Weights of a small mixture-of-experts language model, trained from scratch on English Wikipedia.
Training: 646M tokens, 6790 steps.
Below are experts of layer 3 (counted from 0) of a mixture-of-experts language model. Rows are named router (the router's row for the expert), gate (a neuron's input weights, with its number), up (a neuron's input weights, with its number), down (a neuron's output weights, with its number) and show model dimensions 0-95. Each number is 128 + 32 x the weight over its row's rms, rounded and kept within 0 to 255.
After each expert's rows: "gets" lists some tokens that make up at least twice as much of what it gets as of all text; "comes before" lists some tokens at least twice as common just after its tokens as in all text. This comes from a sample of Wikipedia text that the model never trained on. Tokens count by the router's weight.

# expert 17
router [183 102 147  98 103  91 138 111 164  60 132 163 138  95  91  80  94 121 167 155  71  98 128 174 150 132 111 107 123 106 157 159 174 119  95 156 171 112 142 157 139 149 140 149  83 171 129 185 109 135 110 107 192 110 132 112  80  82  96 135 141 150 139  61 183 130 176 102  99  85 159 142 150 116 120 153 141 152 106  73 167 117 109 171 119 122  87  94 154 187 146 110 168 156 115 191]
gate0 [158 135 186 153 111 127 128 138 131 134 133 180  70 151 106 141 100 157 101 150 111 105 101  87 110 134 150 131  81 100 136 155 147 112 158 137 106 160 177 135  80  99 205 157  98 116 148  84 136  93 166 160 148 136 182 120 115 160  95 175  93 152   8  73 100  90  91 162 144 104  99 140 144 121 120 128 125  93 156 121 159  36 138 153 121 135  81 106 120 151 140 120 158 126  91 137]
up0 [ 51 157 107 130  72  71 148 137 152 153 158  53 203 121 144  91 143 134 139  67 137 103 132  95 169 102 127 145 114 183 144 111 115 117 168 105 162 110 133 126 144  79 117  77 166 154 118 185 129 128 127  81 125  92 169 109 172  99 134 117 180 103 163 179  68 167 160 145  91 155 134 143 171 165  67 120 127 110 162 116  90 156 143 128 123 121 101  77 151 130 110 113 133 121 170 116]
down0 [ 58 109 111 113 127 128 133 136 150 124 155 109 109 183 173 135 125 164 121  98 146 137 127 101 121 105 173 135 123  80 143 154 132 128 139 156 144 169  69 149 122 116 109 104 202 143 111 169 135 178  99 140  83 162 104   9 141 147  99  81 161 137 133 144 140 168 166 119 128 151  80 120 159  78 111 104 145 146  92 138 146 164 119  78 139  79 177 131 175 121  93 194 152 162 108  77]
gets: " with", "ing", " won", " against", " for", " took"
comes before: " the", " a", " his", " to", " her", " him"

# expert 22
router [113 181 114 155 134 147 169  89 175 159 179 154 143 133  99 154  42 147 157  94 123 149 149 140 108 163 113 159 101 158  62 178 124 193  62 112 149 171 133 103  83 131 160 164 169 126 143  82 155 134 172 153 122 145 115 123 183 109 160 113 132 121  85  59 103 131 135 130 122 117 118 145  72  88 130  55 157 123 114  92  77  90 141  91 118 131  91 129 175 121 160 134 155 136 112 127]
gate0 [156 122 114 159  54 108 152 156  96 107 148  98 170 113 159  97 136  74 130  94 131 220 153 107 172  38 128 105 102 143 100 128 107 133 180 110 149 120 132 154 136 135 132  95 152 146 184 166 141  16 114 199 105 127 166 116 104 110 111 120 133 159  78 113 128 164 134 158 136 117 125 147 153 118 102 121 136 110 131 114 118 143  87 158 141 190 129 137 156 132 144  64 103 165 130 165]
up0 [160 124 157 150 112 110 119 156 185 122  84 204 156 161 140 119 109 117  58  93 128 139  79  97  75 174 129 124 115 119 121 157 152 161 128 170 155 172 142 116 135 168  68 159 135 135 135 144 135 120 153 102 102 115  42 108 116 170 230 143 141  83  91 140 130 135 112  75 198 129 123 156  83 115 140 141 110  82 138 141 117 150  91 122 107 106 118 178 109 119 133  57 130  99 137 112]
down0 [143  61  99 112 140 122 139 104 111 156 120  95 174 122 144  85 137 147 132 114 154 105  87 137 108 131 131  81 139 173 100 159  85 120 111 128 130 113 111  96 109 150 166 156  90 181 186 143 131 150  88  74 158 121 132 142  93 123 133 191  70  90 112 144 162  84 145 107 187 197 107 129  74  97 175 200 167 171 188 118 133 186 133 115 135 143 135 189 132  89 123 114 147 163 149  93]
gets: "15", "09", "06", "16", "22", "08"
comes before: "–", ",", " |", ")\n", ")", "),"

# expert 7
router [152 138  66  87 200 176 118 137 114 113 139 133  96 133 117  94 148 126 136 125 175 121 115 134 100 133 148 189 109 168  65 121 100 130  81 168 151 174 128 143 101 116 154 151 153 156 104 177 213  88 147  74 117 142 150 116 124  84  54 163 127 127 116 176 146 107  82 106 170 116 144  90 138 163  89 114 173 109 150 140 131  76  95 114 198 181 121  83 104 145 117 111 143 115 164 122]
gate0 [181 149 142  98  94  90 116 131 177 141 133  68 119  98 113 131  94  89 141 179  80 187 142 157  97 152 111 127 159 111 160 173 155 116 125  32 170 126 105  63 135 100  89 132 132 122 172 129 125 183 136 143 187 121 128 131 126 136 168 126 167 121 122  72 123 138 152 116  71 160 127  86 116 128 149 133  93  90 106 119  63 167 135 119  74 128 167 142 126 147  62 131 109 172 113  79]
up0 [ 81 148 125 181 168 132 114 149 168 138 149 192 107 186 124  92 104 153 108  55 147 172 119 118 168 141 107 106 122 142 175 111 135 139 135 167 135 116 101 111  93 137 121 150  88  62 119 144 133  59 174 102  59 137 172 107 105 180 104 170 131 143 146  95 130 102 139 109 119 113 140 128  75  99 126 115 109 214 117 147  65 103 157 180 123 178 158 129 121  85 103 139 154  89 125  95]
down0 [ 82 181 140 163 105 102 107 152 132 142 159  99  84 155  73 131  73  94 152 111 105  91 136  96 125 177 162 130 109 120  98  96  90 132  86 112 100 144 101 128 115 141 145 108 136 124  74 146  79 134 182 127 126  74 149  80 186 103  90 160 122 195 112  91  77 117  85 119 127 141 133 111 111 112  52 118 109 193 141 198  82 153 100 127 132 189 130 178 104 156 156 134 123  86 131 134]
gets: "10", "11", "12", "13", "15", "14"
comes before: " |", ".", "–", "0", ";", "°"

# expert 34
router [160 136  54  94 150 114 108 130 138 137 153 161 138 157  63  95 132  94 111  83 147 119  80 150 101 143  88 150 123  95 180 161 121 125 140 164 171 147 106 127 166 152 173 112 142 170 176 182  90 123 145  83 169 143 141 121  85  97 102  92 116 141 118  84 177 192  74 104 133 184 150 118 124  55 158 100 117 162 144  85  85 140 112 121 161 133  89 131 180 174 138 139 153 134 114 181]
gate0 [ 81 105 127 149  92 104 133 209 116 176 113 156 207 158 137 135 118 159 141 118  99 213 101  80  96 159 194 144 118 145 167 116 100 120 134 105 126 125 146 162 161 113 123  79 100 134 117  94 127 109 120 123 126  93  85 101 139 131 125 126 129 150  99 124 137 108 160 121 119 152 131 155 183 146  87 135 121  99 116 190 124 158 139  67  74  46 134  66 109  72 165 159 128 185 120 144]
up0 [188 154 145 176  73  99  49 135 126 123  66 108 129 145 142 168 101 163 204  86 134 108 105  99 103 117 134  90  97 122 105 164 131 127  83  97 121 149 135 151  84 143 105 140  78 142 147 174 112 167 140 151  99 161 140 118 110 158 116 184  77 162  66 187 112 103 133  86 143 142 100 104 119 124 148 104  76 127 129 114 142 154 164 134 125 107 122  53 190 158 154 110 150 148  77 148]
down0 [160 173 119  99  81  77 157 124 106  96  69  97 121 103 227 164 136 125 151 124 111  99 132 158 119 123 156 132 159 184 165 170 135 142 155 144 143 118 155 184 138 114 133 142 124 159  84 131 108 134  85  91 128 127 152 103  75  75 182 106 120 126 179  82 148 141 138 140 141 141 151 148  98  82 166 210 146 128 157 110  71 125 130 142 105 152 109 150 117 154 181  94  50 100 109 152]
gets: " to", " after", " would", " such", " about", " can"
comes before: " the", " be", " that", " not", " have", " a"

# expert 53
router [ 77 150 112 163 139 188  97 137 115 168 111 120 107 176 156 103 146  86 150 154 146 183 106  88 152 159 192 159 139  79 143 139  91 115 194  80 105 176 119 146 113 148 137 133 195 115 109 154 140 143 147 105 131 153 136 168  91  50  54 162 112  97 175 166 124 175  92 138  97 125 122  99 158 128  92  71  95 109 167  92 133 128  55 148  90 153 125 132 113 131 123 122 148 144 112 127]
gate0 [109  75 113 121  93 111 126  75 118 146 105 174  95 138 126 215  99 123 112 135 188 123 146 116 121 129 136 102 104 161 117 153 165 177 162 124 172 100  83  99 127 166 134  53 120 122  98  82  78 183  93 138 167 146 117 107 170 139  99  65 130 172 117 147 107 107 130 105 110 166  74 146 100 145 124 115 145 136 103  89 167  99 162  97 132 137 183  66 183 181 138 140 104 162 163 159]
up0 [117  85  81 139 132 135 126 130  78  94 161 161  92 172 112 171 190  74 182 107  95 194 132 120 111 150 131 113 170 132 114 148 113 128 139  86 147 125  85 147 183 128 150 116 120 115  89  98  77 208 138 126 171 138 161 114 104 118  77 139 112 107 151 195  92 153 141 125  97 148  98 114 120 144 142 114 221 154 114 114  94 101 112  75 114  88 155  85 150 162 104 123  96 187 125 143]
down0 [136 131 127 170 106 137 104 123 128  66 213  64 101 130 170 111 135 103 170 116 128 101 153 186 120 116 130 148 148 130 120 127 123 126 119 156 129 149  80 177 156 146  67 119 144  89 182 100 141  46  52 149  68  66 157  79 145 170 102 126 117 126 116 101  70  95 107 103 117 147  81 111 102 120 160 136 146 150 119  98 146 130  93 152 120 133 135  82 153 168 107  75 141  91 128 168]
gets: "ly", " also", " than", " only", " not", " later"
comes before: ",", " as", " known", " in", " to", " a"

# expert 78
router [ 84 135  62 176 107 179  85 138 116 170 128 158 109 154 153 106 128 118 141 178 160  94 172 144 143 114 153 151 107 126 148 157  80 141  92 119 114 101  82 144 129 147 170 136 198 142 119 101 154 112 142 102 132 182 105 144 164 100  87 127 174 167 106  81 166  65 158  87 146  86 133 137 114 153 119  82 123 138 130 149 119  93  81 149  51 185 168 108 146  95  93 121 170  86 154  76]
gate0 [137  93 145 113 116 148 188 113 106 151 181 134 121 105 106 163 105 133  95 125 162 141  97  90 110 104 117  89 122 150  67 156 150 108 122 108 161 104  45  99 151 173 183 142  90 170 131 130 136 115 127 135 120 122 125 140 107 130 138 162 144 135 106 136 105 141 104 247 194  96 130 146 109 142 123 150 125 164 158 152 146 147 153  82 112  14 128 139 172 125 127 191 106  94 147 151]
up0 [131 152 165 233 148 112 125 159 142 142 110 188 116 154 116  95  88 152 134 207 138 115 115  81 193  72 139 126  93 143 105  85 125 127 115 115 156 138 109 155 120 114 129  84 143 122 126 136 130 130 130  87  94 100 106 123 108 121 158 141 137 115 122 165 183 160  66  63 171  98 101 133 157 132 114 102 196 105 152 106 155 115 142  74 129 117  51  98 148  95 177 148 108  75 149 145]
down0 [141 100 153 112  82 118  91 124  53 132  73 162  39 114 178 120 107 162  88 112 128 148  87 141  97  78 123  87 159 109 156  99 112 156 108 145 157  82  80 142 121 113 139 105 111 146  73 128 134 124  99 132 141 110  66  84 119 114 147 120 118 100 150 146  73 169  89 123 172  89 137 109 131 139 170 158 127 145 116  93 193 135  93 109 149 175 133 169 100  47  74 140 111 156 118  98]
gets: "1", "2", "3", "5", "4", "0"
comes before: " |", ";", ",", ")", " |\n", "}"

# expert 24
router [195 154 150 121  50 102 101 126 146  57 148 122 208 105  50  94 118 138 162 148 106 147 141 155 156 111 109 126  99  97 175 139 121 133 144 123 133 129 109 100 121 152 133 146 129 157 135 197 119 157 130 180 158 173 175 109 107 140 107 167 130 133  99 129  97 104 130 131 114 147 178 122 116 154  67 103 102  85 108  94 176 141 109 160 120 101  93  84 117 129 144  80 206 183 108 164]
gate0 [135 141 117 126  82 128 134 154 160  94  98 125  91 135 144  95  99 128  48  87 160  64 129 114 123 162  76  63  44 115 101 138  99 102 127 178 142 172 172 176 131 143 132 132 134 119 184 190 126 176 113  86 181 157  93 111 109 128 144 120 187 149  94 128 150 164 157 220 139 133 172 146 139 139 138 161 127 118 115  84 113 112 147 121 114 189 138 134 137 149 165 109 112 156 111 133]
up0 [106  71 159 156 150  49 152 131 103 158 145 103  93 136 102 135 147 114 179 121 122  95 123 169 120 101 195 200 168 148 142 101 185 129  95 119 176  95 159 112 153 188 103 187 113 122 131 130 112  98 177 162 149  93 115 128 124  76  95 145 149 109 114  91  94 128 148  60 135 121 101 110 146  70 143 119 113 184 105 137 137 113 160  96 182 140  60 110 132 100  95 136 135 148 135 183]
down0 [123  93 155 150 122 175 147 126  44 150 104 146 150 104 161  78 128 134 130 145  57 140 144 128  93 145 110 120 103 179 155 136 171 106 101 143 169  75 119 157 126 139 152 167 157 133 176 124 122 118 169 156 153  76 167  83 174 145 175 100 116  69 144  78 148 115 164 100 110 127  69 107 110 131 159 103  71 123 143 141 143 164 128 119 117  30 141 141 141  89 175 126 150  61 129 137]
gets: "ed", " used", " known", " released", " made", " served"
comes before: " by", " to", " in", " as", " on", " from"

# expert 61
router [167 137  88 122 140 138 191 122 128 155 163 172 167 125  85  82 147 104 159 130 125 115 142 137 134 117 107  91 144 139 173 168 230 194 159 169 188 120  94 103  73 126 148 114 126 125  93 114 137 137  78  91 172 111 134 124  63 124 139 135 162  71 128  83 161 108 122 188 107  74 165 145  93 106 161 141 113 127  83  87 133 138 149 114 165 111  85 151 110 193 102 121 120 118 135 103]
gate0 [142 170 154 159 120 135 102 131 169  94 135  91 117  86 100 180 117 163 104 124 102 135 125 146 134 150 157 124 159 105 130 133 181 140 167 133  45 153 128  57 143 107 126  80 167 149 117 136 106 148  97  94  94 102 143 136 188 159 192  96  60  66  93 124 146 126 133 155 103 153  89 126 147 133 123 161 138 161 155 128  76 114 132 170  89 178 190  96  97  67  63 133 130  87 115 119]
up0 [ 59 177 118 105 130 131 128 126 137  92 147 140 161 147 138 149 131 139  56 182  94  80 116 149 199  79 168 165 169 139 122  78 130 102  79 159 108 115 129  64 173 154 130 109 175  87 117  99 170 133 110 122 155  86 166 161 137 111 115  93 114  88 126 105  91 135 122 198  93 151 110 107 166 101 146 165 174 202 116 128 100 131 105 131  65 108 164  85 143 121 155 141 112 125 115 154]
down0 [118  58 123 143 166 122 101 156 126 127 136 137 145 158 108 115 142 117 120 133 133 145 107 165  81  95 121 146  77  93 102 148 182 141 167 107 159 107 159 145 117 123 142 153  81 181 155  88 219  74 114 111 147 107 101 207  97 117 139 195 159 140 176  79 178 131 115 153 120  91 109 110 140 105 172 176 123 136 128  68 122  92 122  81 156 152 126 137  96 128  92 108 132 116 216 145]
gets: " in", " on", " at", " from", " In", " during"
comes before: " the", " ", " a", " his", " this", " their"